Experts of a small language model: 256 experts in each of 13 layers.
Below are experts of layer 3 (counted from 0) of a mixture-of-experts language model. Rows are named router (the router's row for the expert), gate (a neuron's input weights, with its number), up (a neuron's input weights, with its number) and show model dimensions 0-127. Each number is 500 + 50 x the weight over its row's rms, rounded and kept within 0 to 999. Numbers have three digits each.
After each expert's rows: a language model's description of what the expert responds to. This comes from a sample of Wikipedia text that the model never trained on.

# expert 56
router:561549546420497447489518463437527648548516409576418434526567519515450515538451512581563498518444425527549501550455507435556562484457561524419426524525490576381522456536487540470464480539519393589549510559422593556554565526440543468417516486452484517479498499487453470491507581462522473550506520449530461481444543543536469577434528416475430442515525490482482457547502578534521539424495
gate0:527541510394459515584528466477529493540508466461468535570482501454521574518528595458543458567512469394504460511523494596545550558519444592531614536510484538535468467475428414399569505502497471470476490493520455472494506505506457449513500525441536580437410452527460419435485492456533433499576538477435427639446537543538515476448601482428588534523490491502563497482428412557496445587512
up0:560505538456444398454635464492553471535496478442365556554477495542476497554519601596562455585504486450527406623446475534535504566507486498628557539505514524473501531592443446400542453509556342553457541452472486503506524497457514513516489531441531522525542474506496466486514478417535503532521500487498502475473529467484517460447577542419462501507475465434546468547535533555448576550553
Closing brackets and quotes. Closing parentheses, quotes, brackets and braces ending a parenthetical, often birth dates or Latin names before is or was.

# expert 14
router:490510473529446463557605508581440472420574555520532421518406486472435507469516398464501481477532461458408491533518547586473481499537581464503587511468529569442465458480434443421545495498581438512373544448552466464447498519522488569530575454505471521449491431555497560563494491494448516547475504558441518534596529397531496484586506539590466469392499547594573533473520543523459540478457
gate1:527498519458589554493514542448521429431496539509553488541625318490549572565561522478512385493439548632490544552508498478475530499550423479452540475499503523452491439492481495539454435432460517451497583457553488505561440564516506463512509561496459481580422506517570593506520521517534556498467484385488479384479544495555517570481417519547554465505443501461475546518520524512469551569573
up1:464556496509613504484529495503538476502578572446548386488478434547511463499508484457516407482494602580558517505466471486515483446580448476430483562480435734520465469470530449445512491506505491476461514398533535481519399548535449477519495520401375467540445436577540481479487511452477608481446526508469443473504487428538505480432555480461528489505475479542483502572540506490507559447484
Capitalized name-initial syllables. First syllables of capitalized proper names and words, such as Ch, K, Qu, Mu, Si, Val, in cast lists, places, people.

# expert 60
router:448482473559537455555501419486452614494462364470509500557510514473537481472533485491562564486447546493492491493449537432484514418536483479541548599512504524519547521539512527504447398595474444520531478570435443464505516559484415468470470601503423482603582557386519437574452551530549502453510427506524432489458432498607457593501482490488492522533532426428433494543541381492453514482514
gate1:490502463457511474542434593491499529489506474478519479548495526480537494485414477467461500454613456490526529547404616495332537596413497553530516467503513551505543497488503476552471494405565494485499514551616586504529509478579538577465625528465525540503493529424536540546536422541495473534450487544607516499467527505506502499476507556442372466382460490539499461540526497422451447585473
up1:541440554601514579487480436505557483509494590543492445435494458441438499445483519579487528533495530539424535579500467552526464493558539438473457496448495448474470492524501532530474508561488555541470487509392530560592464465460539545518378426546549473423473451601494491497496539485558582517523580534465484532520437425443533490447465445632479461613560519543511484480405581575582542496424
Word-final pieces after short stems. Last pieces of words, such as y in any, ner in manner and partnership, closing parentheses, plus nouns like debut, defeat, role.

# expert 41
router:626464553434540397518493473507567557468478467612410496506573421590479572397459491504545528555424593553495446506474523549575544430407462425466481454463491495530452562494469440528416496587517442514533476519436457461451402534524537483512563475529514441562484532490566518475512486491502519576545525479488505465539490466561467453491541468518550541567433547482481547546493489603556517431610
gate1:522463529452564499460500462508574398407473492512442500440490528510586550481557471445486544457466551511435458451618473483452455482446451450477548473575485470531449515465608523587510517636458606463590566429441495441422426500519457476481469505441538448505412462445460542603488507442491424484560451530506514536550531500530552427492488458527498505384468528527415555500506412510495505497564
up1:463533459555437476544496547499426607590526518502568486565480486488420441511443507563506436550526435477574538563358545537559538526549557534520438531443516535454550479539387456421480474453555404526420462556570511573588557508474530547486536516560450560486582528572553458416523506564480574508441532492504515461451487496463464559506516543478490479583535457482594459502528605472478500511441
Closing parenthesis in biographies. Closing parenthesis after age in Born or Died infobox lines, e.g. (aged 72), plus past-tense endings like ated, ed.

# expert 32
router:531446503498469426546573490563499487408587508541547459528384467486489453424523396512516533482572458467373458489477513497476438538558514387474584502455550514466516468417495441512543516584564460557486572380565449491475466546506552584510524472457426515509469481521413533516515506596435514436451500556460577482578496408539555483523521454555428455447456535573507513524451503485433554531503
gate1:322511515538523584470517551510473643522455462433547470493471446513510519472574485514450480483434462539510490544461464506474507566510459467412519471455467439499396496526530345542447560465524564444538458490525426435461484516577427541527482592458397505549526447511617484463422456499480482417453503527485520429529487437536494473474485474578556498560478506479520530467476493442606465536499
up1:418466479523557495470518583522485594488446482472544486513467479442507565465568462486480505526467447578493494545433476539470471491521400485472523477469653452567377476601538353526457568451519577457528449488540465471460483542574427499523429563442423510512534458476587521491445465498524544407438505525504536459478456478503458465403490469556598435571480489498499530445473497397569489536496
Word-initial consonant clusters. Opening pieces of words after list dashes, pipes or colons, such as li in Publisher, tr, ch, Pe, Pla, in infobox fields and tables.

# expert 31
router:503476494519457472527528548581520469428519528597545395468419498445512467406536416549490534507524483478381483496487577566462429525543578479531600471476541531431506427449459445509561514569547475559511544445562505492500468504480622618416509458549457554470494415511437478502474554530437500488500518530443572539572485400528531468584458517542442474451572493555502518462478511464393541537439
gate1:581395466496529462503501424444414498514504561539462503447509515512517515530496513489563523453537500563481543494430486501498509479429482490436469495561486563560500492472582486503550520394430455570530482567493496540533457572556383425500526541438550478600421554472458551489502423520555435492507541481505404504564474524653480516492399417518464538455522591460392496419469575542547430552500
up1:575503546499470352534454436532470465487424515504522528529497529384552512499559495498548517504442544558517459553508460541431449561468512561551480427546460487516558463468599473516567495447532510553489471610448442501484480509534480531475570560471507602728473456428465466486476490447509387479559484511513368525452522468510492572490466499561515526454550503513450537493485519479474487517433
Capitalized two-letter word starts. Two-letter opening pieces of names and words after a space: Vi in View, Victor, Vice; also Gu, Pi, Ni, Qu, Pa.

# expert 63
router:537496545434530479492421513474458543515519519627442431446529515417534466405544474583475456534563451579402561552453495537546588498551563503455516551553558569501439500466431484539438518526499482595541476546446523567518578486447602511498445493554482586474489511487485522451615495613479538515530420462573470497595434517526491536522421467489476517533551423430516465444429546485527444520465
gate1:460504489517551508387464626557480547495508485499414579461502573484542510619437466526543543482573397449494536425429596497608531551606555532421514384519516452422450515489409585557472470520433513467487487557517521491520510490493471486446479564533544569513461494460532462578520510551576437535386558475570502516518516532512466544516535488506466541420468455471506464551456498538485527503418
up1:526485504495455502593548375446520455502468514508574423552506442507451476456540542460446470517431594554511461537627405529406470447378446476592472565476480529575568481510586427459523532489554475531516514452480470516483500492513535504557540433487450442477535510527497522420482475444432572459617444514426505487490455483481527455486487514504555445579536541535483538448547504445513475497666
Copulas after subjects. Copular verbs was, were, are, is after a subject at sentence start, plus table pipes, arrows, bullets and headings.